Experts of a small language model: width 224, a softmax router.
Below are experts of layer 11 (counted from 0) of a mixture-of-experts language model. Rows are named router (the router's row for the expert) and show model dimensions 0-223. Each number is 200 + 40 x the weight over its row's rms, rounded and kept within 0 to 999.
Before each expert's rows: "mostly gets" lists some tokens that are sent to it at least half of the time; "gets" lists some tokens that make up at least twice as much of what it gets as of all text. This comes from a sample of Wikipedia text that the model never trained on. Tokens count by the router's weight.

# expert 31
mostly gets: " became", " during", " −", " then", "uring", " After"
gets: "\n", " of", " |", " in", "2", " to"
router,217,143,174,240,255,171,172,225,159,178,199,194,335,225,167,213,189,242,165,219,244,208,140,179,181,213,225,168,198,260,311,159,180,164,195,127,223,239,178,211,159,182,181,254,248,167,172,189,185,174,215,204,112,210,181,173,268,175,233,206,207,161,199,175,259,173,215,204,162,238,281,192,191,281,177,221,215,194,172,232,214,193,273,229,175,176,198,194,291,91,187,195,242,213,219,222,205,218,216,226,253,167,265,189,179,207,158,189,230,180,199,164,189,157,280,224,149,242,191,259,180,186,203,193,169,209,172,187,312,235,215,284,216,209,207,241,160,221,221,138,140,204,214,213,145,261,112,258,120,106,177,258,218,211,146,253,201,196,164,210,285,188,176,199,265,235,218,228,171,278,173,177,174,198,248,193,138,225,181,284,230,189,177,231,254,212,117,200,138,159,227,195,185,263,239,113,251,229,196,167,217,154,202,200,212,193,189,216,173,228,236,203,228,193,165,193,178,215,245,150,238,180,170,163

# expert 35
mostly gets: " him", " used", "ted", " made", " became", "ered"
gets: "ed", " |", "ing", "ated", ".", "s"
router,271,170,199,220,250,148,147,255,152,156,171,191,225,215,190,278,144,183,163,199,219,236,150,189,101,203,229,177,187,216,259,205,185,132,247,192,257,261,172,170,165,181,131,199,172,159,176,200,133,269,236,146,130,207,207,168,229,153,226,269,206,118,201,164,244,182,235,245,179,233,198,197,151,299,161,228,167,279,157,247,229,217,209,228,192,169,139,219,240,174,164,193,218,269,246,221,139,256,216,246,211,202,235,166,119,185,157,199,185,188,236,178,181,191,233,204,191,234,180,267,201,183,240,162,111,143,218,169,233,211,213,241,132,214,198,265,209,248,205,201,179,232,190,188,190,218,194,234,184,124,181,190,216,184,202,259,275,228,184,183,209,256,188,196,264,247,281,217,173,200,194,192,174,190,225,179,155,246,151,313,192,163,192,262,285,192,132,213,169,156,206,195,180,221,233,191,262,247,285,177,216,131,259,192,190,194,144,266,165,172,255,217,203,248,200,201,204,244,233,139,270,189,193,185

# expert 59
mostly gets: " King", " Win", " red", "iver", "ummer", " res"
gets: "on", "en", "in", "le", "e", "er"
router,217,188,189,246,249,189,213,233,142,173,172,135,248,201,146,212,228,143,157,84,232,213,190,162,164,177,186,169,131,237,237,188,225,195,263,194,199,206,157,193,159,181,170,230,171,174,154,174,176,241,188,171,171,264,153,169,208,211,252,209,253,162,193,153,153,171,236,187,211,240,159,239,176,185,212,232,190,268,197,236,182,227,140,230,173,199,179,176,221,193,194,124,207,226,262,251,170,226,254,248,249,158,187,182,156,107,192,171,162,190,237,143,107,151,155,214,150,218,171,218,246,149,260,139,187,207,187,126,232,257,235,203,166,218,242,258,156,216,212,164,153,265,150,161,192,265,154,205,198,174,194,231,196,219,215,239,209,194,157,180,237,277,118,197,263,222,279,212,133,209,182,102,156,147,220,155,143,190,149,263,215,200,146,277,195,257,191,234,189,210,243,156,226,221,180,148,272,234,167,102,159,177,283,170,211,165,172,218,198,172,208,173,219,227,167,136,186,205,256,174,254,161,187,139

# expert 54
mostly gets: " his", " her", " their", " this", " its", " him"
gets: " the", " his", "s", " her", " their", " first"
router,259,137,195,237,165,194,186,244,199,208,121,154,235,237,174,243,187,164,210,224,196,212,144,242,186,233,205,68,152,213,242,161,231,142,256,177,213,232,215,204,185,245,168,249,143,168,171,197,187,227,217,214,175,211,227,210,244,165,178,201,232,191,205,115,184,160,235,207,202,221,191,186,160,268,168,271,144,209,229,250,239,253,176,205,149,211,176,172,260,165,193,204,231,269,262,221,147,259,235,253,231,135,256,179,136,158,149,182,156,195,246,194,175,163,200,268,138,195,94,247,205,133,218,174,220,231,225,201,254,192,258,203,196,263,192,244,159,247,264,114,195,213,147,209,183,265,133,273,175,178,155,220,247,156,160,176,243,239,167,162,252,184,183,181,261,276,242,227,176,254,240,192,161,153,242,135,157,193,157,235,283,176,193,226,208,225,165,255,146,145,261,186,191,217,242,216,230,232,185,206,228,174,253,233,193,210,194,265,191,156,201,191,245,280,156,221,199,245,219,206,243,143,166,205

# expert 38
mostly gets: "ents", "ations", " series", " people", "ters", "ants"
gets: "s", "es", "ers", "ing", " is", "ies"
router,254,157,216,233,252,174,180,270,203,175,147,135,225,209,162,252,163,151,167,170,207,230,200,205,159,219,251,148,143,240,238,158,235,172,233,212,241,212,237,244,114,148,109,187,128,179,188,160,167,301,240,125,179,260,218,161,215,168,253,215,208,180,190,171,258,161,238,245,142,230,253,170,175,262,190,266,169,264,160,251,231,201,228,202,155,193,199,171,196,167,238,205,202,229,280,201,163,218,245,212,231,161,233,153,157,165,183,206,178,159,265,162,154,194,222,240,167,210,192,197,149,161,284,185,195,195,257,173,253,208,279,265,118,257,197,264,148,254,208,221,137,242,164,131,154,211,202,249,202,168,154,232,219,141,172,230,139,181,152,178,282,265,170,140,214,252,285,233,170,221,274,157,195,171,236,193,205,235,177,214,228,183,171,178,222,248,199,262,204,201,221,169,149,242,219,193,275,243,202,226,261,207,222,215,189,216,169,228,189,197,283,219,235,234,181,191,201,194,180,152,229,166,150,174

# expert 55
mostly gets: " JP", " Mart", "ity", "ata", "ic", "ric"
gets: "ic", "a", "3", "7", " of", "us"
router,206,186,219,235,247,153,155,249,127,159,189,233,218,269,154,245,187,173,141,154,247,272,233,153,159,233,228,142,164,270,270,221,226,171,230,129,194,217,217,159,130,160,167,272,227,187,131,166,181,205,289,193,182,266,177,179,227,172,208,207,289,133,280,183,194,178,274,268,204,248,233,207,182,226,188,230,191,233,131,248,234,186,236,232,244,128,225,169,241,176,175,184,262,260,184,257,184,218,235,198,220,216,226,148,149,201,174,162,178,185,241,114,184,154,243,266,158,203,172,298,172,174,250,211,166,172,164,183,204,207,243,218,209,255,265,228,205,198,211,182,170,171,136,189,180,237,197,251,186,180,151,225,256,213,197,237,207,242,134,152,228,232,184,187,297,236,225,236,125,269,179,166,166,132,220,220,169,202,159,246,242,208,204,176,191,197,182,227,117,205,219,173,205,235,227,153,243,246,178,185,217,112,217,206,195,183,138,229,196,184,234,231,246,185,158,172,210,269,252,148,239,178,230,169

# expert 53
mostly gets: " |", " —;", " dis", ";", " sup", ");"
gets: " |", "\n", ".", ";", " ", ")"
router,264,173,212,271,259,185,146,261,177,139,166,208,278,183,128,286,166,181,172,181,231,266,207,172,165,198,222,166,177,207,275,165,257,140,229,146,227,225,208,170,188,174,150,240,211,160,169,164,162,211,261,166,121,198,219,168,292,170,282,205,193,147,217,142,243,191,206,260,184,241,260,148,164,249,125,195,192,245,145,213,198,204,201,198,220,136,194,171,255,198,212,191,236,217,203,257,160,218,200,228,215,204,200,137,150,149,149,170,167,197,269,188,135,173,216,243,130,256,170,270,163,167,230,187,173,184,125,157,257,222,259,256,184,218,239,222,128,226,215,157,162,228,156,163,197,262,141,278,192,167,179,209,241,217,188,226,204,208,156,183,265,251,129,205,244,213,278,274,181,258,215,190,198,189,258,207,181,194,145,246,202,159,183,193,225,206,128,234,163,149,264,193,166,231,241,189,204,204,187,185,216,181,229,240,232,201,175,246,130,182,239,191,217,232,144,144,217,237,235,177,266,193,148,169

# expert 34
mostly gets: " Town", "av", "osp", " Street", "emb", " exp"
gets: "b", " B", " M", " C", "av", " H"
router,263,200,174,217,199,185,155,254,202,158,128,141,222,210,149,174,193,176,183,208,214,258,134,208,198,168,232,188,195,255,211,206,223,176,277,203,291,212,163,129,165,149,182,241,233,192,121,172,146,259,177,200,235,281,156,158,243,185,216,240,216,131,207,163,181,182,238,253,202,257,191,202,200,233,156,224,146,189,148,243,246,235,204,212,209,178,192,180,212,222,188,169,171,220,250,197,202,202,242,202,205,180,207,192,213,139,198,180,185,206,233,180,199,170,272,241,191,217,183,225,198,156,245,180,171,182,184,149,198,218,254,182,161,243,216,225,109,207,251,103,169,254,191,176,205,288,155,236,239,202,179,262,255,168,189,176,269,308,151,165,242,297,137,189,264,192,261,238,221,199,210,157,168,136,217,122,148,171,179,232,222,127,147,211,212,281,176,209,170,154,231,143,225,234,313,161,185,236,208,188,265,177,281,217,198,194,175,216,182,180,250,235,222,277,182,176,210,243,224,159,287,145,164,171

# expert 43
mostly gets: " M", " B", " C", " U", " Sm", " Comm"
gets: " M", " B", " C", " S", " N", " P"
router,251,195,236,198,245,180,186,237,129,142,154,230,243,177,155,233,150,204,165,149,211,254,179,192,173,176,254,196,225,226,317,192,205,135,251,199,268,261,193,122,215,218,196,233,242,199,164,161,175,260,267,182,178,238,164,155,284,181,218,227,229,148,252,180,214,181,244,215,176,198,214,142,159,220,189,233,172,187,199,243,236,223,169,215,192,172,162,157,179,122,187,208,146,202,185,167,179,230,232,229,197,165,208,140,126,187,148,181,196,250,209,158,193,159,206,182,161,229,218,226,225,148,211,158,149,202,164,160,216,225,296,212,186,216,221,208,201,236,220,136,140,225,125,166,168,252,161,229,196,118,163,269,259,129,205,237,196,261,131,170,254,235,153,164,275,243,236,283,153,224,197,171,164,211,211,151,172,238,144,245,247,104,105,231,189,248,151,199,165,195,223,181,241,215,255,152,237,227,234,198,220,144,270,208,269,217,160,224,205,165,222,242,220,260,201,176,149,254,223,191,233,155,149,197

# expert 10
mostly gets: "),", ",", "\",", ".,", " both", "On"
gets: ",", " the", " in", " a", "\n", " and"
router,193,194,206,208,264,142,155,248,210,156,166,150,246,204,152,225,161,162,115,149,202,207,157,144,167,208,204,196,173,248,230,142,251,159,241,189,215,200,297,195,194,224,120,199,188,176,157,177,171,200,248,189,105,209,177,172,235,167,238,220,206,157,283,195,196,197,209,227,150,221,173,177,189,291,166,202,153,224,179,244,226,163,246,213,213,169,168,153,268,176,153,256,247,203,202,245,188,222,245,198,254,168,233,183,191,193,102,191,174,189,230,149,190,154,193,238,162,210,218,246,161,174,210,178,161,177,263,167,254,235,251,296,166,215,224,232,154,214,214,147,193,259,192,164,171,287,133,291,154,121,180,200,189,154,106,213,224,235,150,174,259,233,167,152,219,253,277,213,189,218,195,152,212,155,228,158,138,175,189,251,238,162,161,203,209,218,125,219,168,137,207,203,198,222,253,163,194,233,205,140,229,139,248,245,222,137,179,229,172,144,205,248,211,209,136,222,207,295,210,164,215,156,148,180

# expert 46
mostly gets: "|", "',", "=", ");", "  ", " Q"
gets: " |", "|", "-", ":", "9", ";"
router,197,168,184,216,231,158,194,288,139,181,151,185,226,259,162,233,197,180,192,199,251,217,200,200,168,198,258,106,183,209,201,180,169,149,254,166,195,245,224,190,193,240,155,252,170,170,172,164,104,238,208,159,138,204,145,184,219,203,231,258,211,172,223,184,203,159,282,242,194,237,170,153,202,256,205,211,164,233,161,277,219,223,239,198,165,150,197,126,266,145,176,243,222,219,187,193,176,222,207,229,244,152,263,158,191,180,133,143,182,214,234,181,147,189,201,198,140,256,129,202,214,198,214,139,165,216,236,158,227,252,227,314,182,238,216,213,184,241,155,139,159,223,164,166,163,235,157,266,169,184,181,189,218,139,118,216,233,217,110,182,270,216,181,205,265,236,217,225,163,212,212,190,157,184,257,192,194,242,150,249,218,173,125,231,225,229,200,267,207,170,278,187,208,250,228,230,239,262,239,81,218,124,213,192,217,187,158,249,115,164,225,268,210,176,180,205,172,186,235,135,197,161,168,137

# expert 5
mostly gets: "b", "eng", "g", "og", "amb", " Ang"
gets: "b", "g", " B", "ing", "k", "6"
router,206,174,180,216,250,200,154,254,190,152,129,209,225,209,118,243,241,209,100,171,203,249,162,163,137,179,261,198,207,267,218,232,229,167,228,206,240,221,207,156,212,204,119,231,252,162,159,176,197,255,246,157,176,266,202,167,219,198,245,195,315,149,201,189,237,161,208,243,200,247,275,198,126,242,205,231,153,197,144,222,215,182,243,230,206,211,171,216,210,127,144,156,211,253,214,163,148,242,228,237,269,227,215,221,168,162,214,149,218,249,198,165,166,174,241,203,181,233,180,191,167,176,231,156,161,171,179,121,227,223,242,231,171,226,231,216,177,261,201,194,149,255,207,179,192,192,187,216,203,166,177,245,254,175,225,222,232,282,159,201,236,265,121,198,236,210,293,267,203,230,257,181,167,123,243,171,140,192,139,232,222,124,163,276,251,266,186,184,139,145,250,192,174,278,232,111,210,250,225,202,222,184,229,252,218,183,175,228,165,188,233,227,238,242,180,152,181,206,278,155,229,181,141,205

# expert 30
mostly gets: " the", " this", " their", " its", " This", " his"
gets: " the", "9", "0", " The", " a", " this"
router,236,176,181,206,188,196,170,252,189,168,157,192,212,209,208,195,157,173,198,174,195,269,151,256,159,185,227,91,221,199,207,185,236,135,224,185,230,214,169,176,165,211,177,265,174,197,153,206,150,223,271,166,127,244,258,191,255,218,204,224,218,192,203,143,167,173,257,200,120,241,202,161,172,258,138,270,172,225,136,229,242,162,228,195,147,180,121,160,203,185,189,165,231,258,216,215,148,202,208,209,261,177,238,112,147,167,146,187,174,104,250,195,162,163,204,261,144,234,110,218,166,171,205,188,190,210,250,184,262,207,255,229,201,260,178,245,177,226,241,150,126,210,161,195,138,271,138,229,151,138,143,235,230,176,99,233,277,227,157,166,232,210,163,172,236,266,224,201,168,278,255,150,180,157,277,181,180,197,201,201,253,188,173,241,224,276,179,224,116,153,253,172,188,238,217,147,205,213,208,202,226,213,202,213,189,152,189,222,140,211,180,196,187,220,160,197,183,260,233,160,222,151,163,144

# expert 13
mostly gets: " by", " with", " on", " to", " for", " at"
gets: " of", ",", " to", " in", " for", " with"
router,251,152,184,215,199,156,149,250,204,195,169,154,310,190,159,238,151,177,116,178,211,226,166,210,163,226,239,172,209,266,194,180,226,166,241,175,207,228,230,161,136,223,164,215,214,105,189,181,185,200,271,202,114,260,217,152,218,234,225,239,195,101,254,129,216,161,248,214,139,250,184,230,188,245,170,187,118,219,158,229,224,229,264,197,185,168,175,155,247,167,168,197,251,238,234,234,144,300,239,231,211,137,247,197,172,163,153,147,232,190,190,156,152,192,239,246,185,222,218,266,189,147,183,189,188,154,170,212,217,234,234,216,187,190,209,204,150,253,160,165,162,221,189,160,135,223,175,290,183,169,193,210,196,167,125,243,181,249,172,184,232,180,176,199,210,250,217,231,200,228,205,164,185,147,232,210,153,208,203,269,255,128,138,188,256,214,109,241,156,182,212,176,234,235,254,182,203,218,184,142,254,126,250,221,227,163,192,263,160,187,247,239,245,238,111,195,150,238,242,184,274,214,154,195

# expert 28
mostly gets: " released", " album", " film", " published", " announced", ".\""
gets: "ed", ",", "0", "\"", "al", " was"
router,221,134,208,214,284,145,157,273,206,157,165,188,228,164,198,220,249,139,95,149,252,171,199,163,155,193,212,175,160,214,226,162,232,187,224,242,267,262,247,185,154,193,139,225,172,150,170,202,187,226,203,143,119,239,177,133,238,146,216,255,173,132,211,201,184,146,251,237,172,182,224,146,149,243,168,264,90,253,213,226,224,192,211,227,175,112,179,199,261,230,159,195,181,249,231,237,156,232,253,199,237,233,297,183,152,178,123,192,132,151,272,147,173,164,190,233,169,226,161,258,174,227,221,178,139,205,248,184,217,263,225,258,154,239,248,206,221,262,148,194,141,200,171,171,175,195,223,242,158,162,210,183,202,157,177,219,223,210,155,175,187,190,190,188,241,203,264,224,191,243,224,177,163,154,241,200,197,261,195,268,246,183,195,166,221,221,154,252,183,174,251,201,181,260,214,169,244,223,288,163,237,115,225,211,194,187,169,224,198,113,253,230,250,183,146,195,189,241,200,203,227,226,158,184

# expert 2
mostly gets: "–", "/", " ", " ===", "+", "—"
gets: " ", "-", "–", "1", "9", "\n"
router,220,191,235,281,203,187,118,271,151,161,167,192,176,194,176,232,165,171,170,174,221,226,187,142,180,182,260,129,164,211,278,154,224,137,257,195,278,240,207,155,152,182,103,199,192,192,172,134,142,220,245,195,149,233,204,145,257,146,260,279,226,142,226,184,237,131,258,245,139,222,203,177,200,237,137,221,118,200,150,228,210,224,196,215,230,185,187,159,235,146,227,194,230,192,205,183,178,224,259,201,233,161,231,167,145,201,180,155,202,200,229,145,177,187,252,255,184,226,188,247,174,165,211,175,189,209,181,166,226,246,207,218,204,219,210,243,176,254,190,185,171,204,156,188,208,229,114,241,171,199,139,283,233,149,182,226,225,236,110,190,249,210,156,199,260,229,212,217,189,215,220,141,192,178,259,156,117,187,192,206,197,173,121,195,258,192,169,222,177,191,240,189,177,266,249,165,182,276,205,189,212,163,252,162,195,133,180,247,139,210,270,270,198,214,158,189,115,262,279,127,243,168,151,188

# expert 20
mostly gets: "icip", " prov", "iam", " ag", "ordin", "ced"
gets: "1", "0", "2", "7", "8", "9"
router,260,166,183,207,273,155,177,284,177,117,141,178,266,212,168,237,178,236,147,161,252,239,154,236,205,135,207,145,202,197,154,220,226,194,255,183,181,212,199,141,224,183,174,221,205,152,164,171,218,229,216,200,168,209,188,149,239,208,217,176,269,182,182,237,252,142,212,223,108,216,222,159,190,210,122,186,130,178,220,203,201,194,116,288,186,216,183,193,214,186,136,196,187,233,248,228,168,197,236,233,213,178,214,195,206,176,199,86,117,213,214,190,154,154,229,226,162,243,192,212,196,193,241,182,180,196,203,145,227,230,244,211,156,241,212,209,217,282,172,165,189,231,186,174,152,216,166,241,171,135,141,260,290,207,145,215,269,219,155,201,256,239,156,122,249,273,250,265,180,281,185,162,164,198,240,189,188,245,188,249,238,139,142,199,223,267,182,223,162,208,238,149,186,252,232,181,190,247,233,201,251,182,262,229,259,215,153,290,154,225,228,301,195,242,160,181,213,190,201,161,270,186,168,194

# expert 39
mostly gets: " pr", " not", " Pr", " South", " El", " no"
gets: "ad", "3", "r", "S", "or", " S"
router,241,160,177,278,203,150,196,261,138,158,197,205,183,227,191,227,225,212,158,71,214,228,160,142,153,176,199,165,233,245,258,223,233,151,220,146,235,260,245,214,143,145,184,177,186,195,179,135,149,239,290,131,155,229,203,208,230,221,302,235,198,184,179,176,269,180,233,245,168,223,266,231,181,240,195,168,221,213,190,223,213,246,194,184,205,161,191,179,245,172,174,148,251,231,271,198,148,208,257,239,195,187,264,178,122,171,216,185,195,154,228,154,175,155,186,260,192,265,157,194,175,147,260,178,179,182,184,199,263,223,265,214,184,318,206,238,127,210,215,191,98,267,167,132,162,223,163,248,189,202,180,233,228,169,168,235,213,193,201,181,255,214,198,140,190,199,283,220,140,229,273,177,162,163,264,199,217,262,188,190,237,173,175,211,206,199,151,266,167,193,250,184,191,239,206,196,193,235,187,202,243,127,189,181,241,213,168,250,178,240,189,260,218,196,140,164,135,205,232,162,229,189,145,136

# expert 0
mostly gets: " Cor", " J", " Jo", " inv", " cor", " Bro"
gets: " D", " N", " T", " J", " K", "n"
router,267,192,195,248,268,181,141,264,155,180,212,191,194,227,185,254,179,139,134,164,235,247,222,178,138,149,203,202,153,211,246,153,188,189,278,177,249,262,202,108,169,226,179,265,212,181,195,177,167,199,242,172,124,231,221,189,193,188,258,291,265,149,246,173,211,149,184,238,187,229,243,179,188,239,169,165,162,209,186,200,247,186,232,220,224,194,192,200,259,205,139,225,192,221,186,211,142,227,235,241,193,146,249,137,126,141,174,196,223,193,263,220,168,168,242,203,191,247,148,228,184,173,219,145,154,147,188,130,254,250,275,215,157,218,206,219,164,207,237,187,158,222,167,169,222,255,154,253,204,163,182,298,252,186,158,283,193,226,120,151,214,219,154,206,217,194,228,233,144,213,216,163,219,199,287,169,130,205,202,235,205,134,110,195,256,199,144,226,179,211,209,173,233,237,201,136,192,195,253,133,224,184,211,168,248,153,127,254,175,212,218,291,225,228,195,190,183,276,251,161,200,190,139,164

# expert 16
mostly gets: " (", " ", " \"", "(", " $", " ["
gets: " ", " (", "1", "–", " \"", "("
router,206,177,218,224,236,173,154,295,172,179,159,202,189,225,147,244,185,213,125,171,220,246,166,171,208,145,246,137,144,262,252,203,222,165,240,160,242,250,241,173,183,159,102,216,239,208,145,115,138,241,198,169,125,200,178,175,241,121,239,261,181,159,268,182,211,177,209,240,149,178,193,220,166,232,196,260,156,227,153,278,213,234,254,170,189,151,208,159,200,204,186,198,223,208,215,197,187,221,249,214,191,154,268,177,165,190,145,194,198,155,226,181,176,169,193,240,183,221,186,215,192,184,221,208,132,190,218,178,245,287,226,230,181,205,204,225,172,242,185,181,141,210,171,145,185,232,151,300,174,169,179,245,211,156,178,203,195,207,105,205,216,210,186,177,283,206,202,234,186,260,247,160,201,166,266,167,182,184,202,275,233,173,128,240,230,236,159,230,184,121,257,187,150,238,255,134,208,217,200,169,245,168,281,200,198,133,165,260,145,197,262,255,247,219,141,181,197,232,239,93,242,170,135,165

# expert 1
mostly gets: " were", " been", " had", " was", "\",", " Born"
gets: ",", " was", " and", " a", ")", ":"
router,252,211,170,218,240,140,196,216,195,202,113,127,243,193,117,233,208,150,190,167,200,229,131,171,170,211,271,132,189,190,244,134,212,183,213,220,266,253,235,200,119,195,133,238,168,152,179,189,171,253,223,139,151,214,217,215,237,177,227,202,183,174,223,139,176,198,251,260,125,205,206,149,184,219,188,180,117,241,172,262,213,249,205,180,183,158,131,117,204,228,182,207,232,219,250,208,166,252,242,226,223,185,247,185,171,176,140,178,164,179,249,185,185,169,207,242,156,301,179,231,173,210,267,174,179,186,256,150,246,210,222,257,143,218,246,210,135,219,218,189,142,175,180,156,130,206,158,285,149,179,147,221,199,191,143,224,171,166,176,152,273,242,166,209,250,222,205,189,190,241,233,159,208,201,243,119,229,225,138,208,241,209,133,161,251,212,219,219,190,156,246,198,224,249,213,152,238,243,214,214,221,87,230,222,190,126,165,227,110,186,223,247,245,246,145,219,224,183,186,156,229,156,169,174

# expert 58
mostly gets: " Jos", " Thomas", " October", " January", " They", " Rich"
gets: " |", "es", "s", "el", "is", "z"
router,215,174,170,212,223,167,187,272,150,162,193,242,224,218,193,213,226,179,208,186,233,261,218,173,153,200,233,147,182,253,232,224,194,119,285,197,235,205,171,186,84,163,140,239,155,198,190,123,156,219,199,165,127,239,213,127,197,130,257,202,199,157,239,161,207,182,246,242,193,261,262,155,209,224,192,231,225,249,172,199,236,194,230,197,227,208,225,204,188,170,211,226,247,213,217,202,139,223,225,276,259,153,226,170,106,176,59,198,165,172,259,147,182,154,228,196,165,238,225,211,225,188,256,160,128,169,224,170,207,213,238,240,151,221,196,215,99,193,176,198,153,245,150,161,199,276,159,285,177,181,225,250,209,196,154,228,199,196,187,169,317,230,147,198,234,161,225,224,156,224,222,188,236,140,212,204,141,194,166,267,240,127,187,189,232,217,167,253,190,222,216,186,186,233,276,193,183,250,240,178,235,157,236,162,224,154,173,217,134,137,223,233,226,239,147,174,209,203,264,162,247,228,166,159

# expert 60
mostly gets: " season", " University", " County", " school", " School", " series"
gets: "ation", "ion", "0", "ia", " University", "9"
router,232,165,192,204,291,166,135,257,184,153,165,161,240,229,165,238,152,183,175,200,267,236,160,186,122,239,180,121,227,229,235,194,246,133,238,142,219,294,263,181,198,164,142,200,207,188,187,161,202,241,253,135,175,237,210,200,255,125,245,259,289,148,201,151,246,195,198,250,143,242,256,210,205,213,190,257,150,206,146,241,234,204,221,208,201,174,175,171,275,191,223,225,261,243,262,206,154,206,230,237,213,210,233,172,158,157,112,184,190,186,237,204,166,134,223,241,179,252,164,227,150,174,192,123,195,221,208,184,239,225,213,198,199,197,281,272,155,231,184,102,201,225,213,186,167,237,184,230,152,167,188,248,251,156,179,223,199,212,156,182,253,217,160,186,282,183,243,240,147,234,185,192,170,192,176,201,149,229,195,234,212,180,162,223,195,229,171,237,189,135,221,139,190,223,260,163,201,198,247,139,235,146,202,191,189,154,184,254,166,167,247,211,229,270,187,180,175,284,228,177,280,160,142,113

# expert 45
mostly gets: " States", " USA", " York", "ington", " France", " Japan"
gets: "a", "ia", "an", "o", "i", "land"
router,222,132,189,246,258,190,193,228,182,189,146,174,273,199,170,287,193,171,193,176,267,263,130,154,142,168,220,147,203,226,222,142,233,159,231,149,209,214,238,201,201,142,138,237,167,167,174,151,171,261,238,144,134,210,198,184,223,172,233,226,222,186,241,160,154,163,239,226,211,257,196,200,199,215,186,219,183,204,116,227,226,227,266,194,179,127,224,122,203,177,215,198,184,185,204,189,199,230,275,226,214,221,232,128,153,118,141,120,182,176,229,196,171,171,224,217,133,255,177,225,181,169,222,112,214,213,213,213,240,206,253,223,207,212,245,270,194,241,197,206,183,223,123,192,200,216,192,231,144,161,209,239,278,191,168,229,245,225,185,209,241,208,109,204,240,225,233,243,168,266,161,133,154,164,215,205,144,248,217,235,252,183,194,204,239,251,174,232,142,136,290,157,181,268,241,182,181,245,280,127,223,126,224,168,195,129,173,263,130,198,257,217,218,235,144,211,224,216,224,162,246,154,196,161

# expert 36
mostly gets: " ", "\\", " (", " t", "–", "  "
gets: " ", "\n", "1", " (", "–", " t"
router,215,135,225,218,232,187,163,279,178,179,138,200,253,210,133,300,178,190,133,179,252,321,186,187,141,151,226,128,133,224,212,214,251,143,264,165,263,219,232,154,170,164,149,235,197,199,177,148,132,216,226,171,131,208,183,183,266,167,235,231,205,148,249,155,219,149,223,296,188,234,230,208,126,211,160,240,166,212,159,233,181,200,205,218,170,178,204,165,208,194,216,209,187,193,203,209,179,213,240,230,211,202,209,148,178,170,166,142,220,158,224,190,161,170,230,234,178,237,178,218,154,151,218,178,171,217,169,175,255,268,253,185,169,213,232,241,135,236,183,181,116,213,188,178,188,219,177,239,157,159,159,209,231,176,192,265,225,222,116,197,206,223,188,197,279,236,222,216,187,273,256,162,203,141,259,171,205,220,190,269,195,187,155,238,207,223,171,219,144,151,279,190,181,285,228,129,242,248,231,182,241,165,231,196,208,152,176,258,123,215,246,271,202,213,157,155,163,215,227,102,233,146,154,171

# expert 23
mostly gets: " T", " Japan", " K", " Ch", " India", " A"
gets: " T", " K", " P", " S", " N", " A"
router,230,193,243,241,256,186,194,248,123,170,180,224,256,215,154,290,188,184,189,215,244,255,169,126,192,189,220,175,152,160,235,186,221,178,282,122,194,187,248,146,210,236,182,250,215,218,169,185,159,236,242,192,155,201,134,169,277,188,236,229,243,174,242,116,217,119,254,275,171,226,264,162,171,288,154,206,172,213,156,273,229,237,272,217,193,109,180,106,270,129,194,156,209,251,184,229,194,193,246,249,205,186,216,163,170,173,152,134,192,183,260,170,175,138,204,215,174,232,192,235,204,176,220,134,198,209,225,201,215,212,238,272,196,219,258,256,196,249,231,192,184,219,166,180,190,230,187,210,140,153,198,225,252,178,195,298,201,204,168,174,219,242,189,179,218,247,260,235,169,240,234,126,140,145,234,194,148,259,170,213,208,165,170,204,239,243,208,232,192,172,238,188,209,234,232,131,220,200,211,156,284,156,249,217,209,208,140,244,150,157,245,242,241,192,177,198,168,198,212,157,203,146,114,192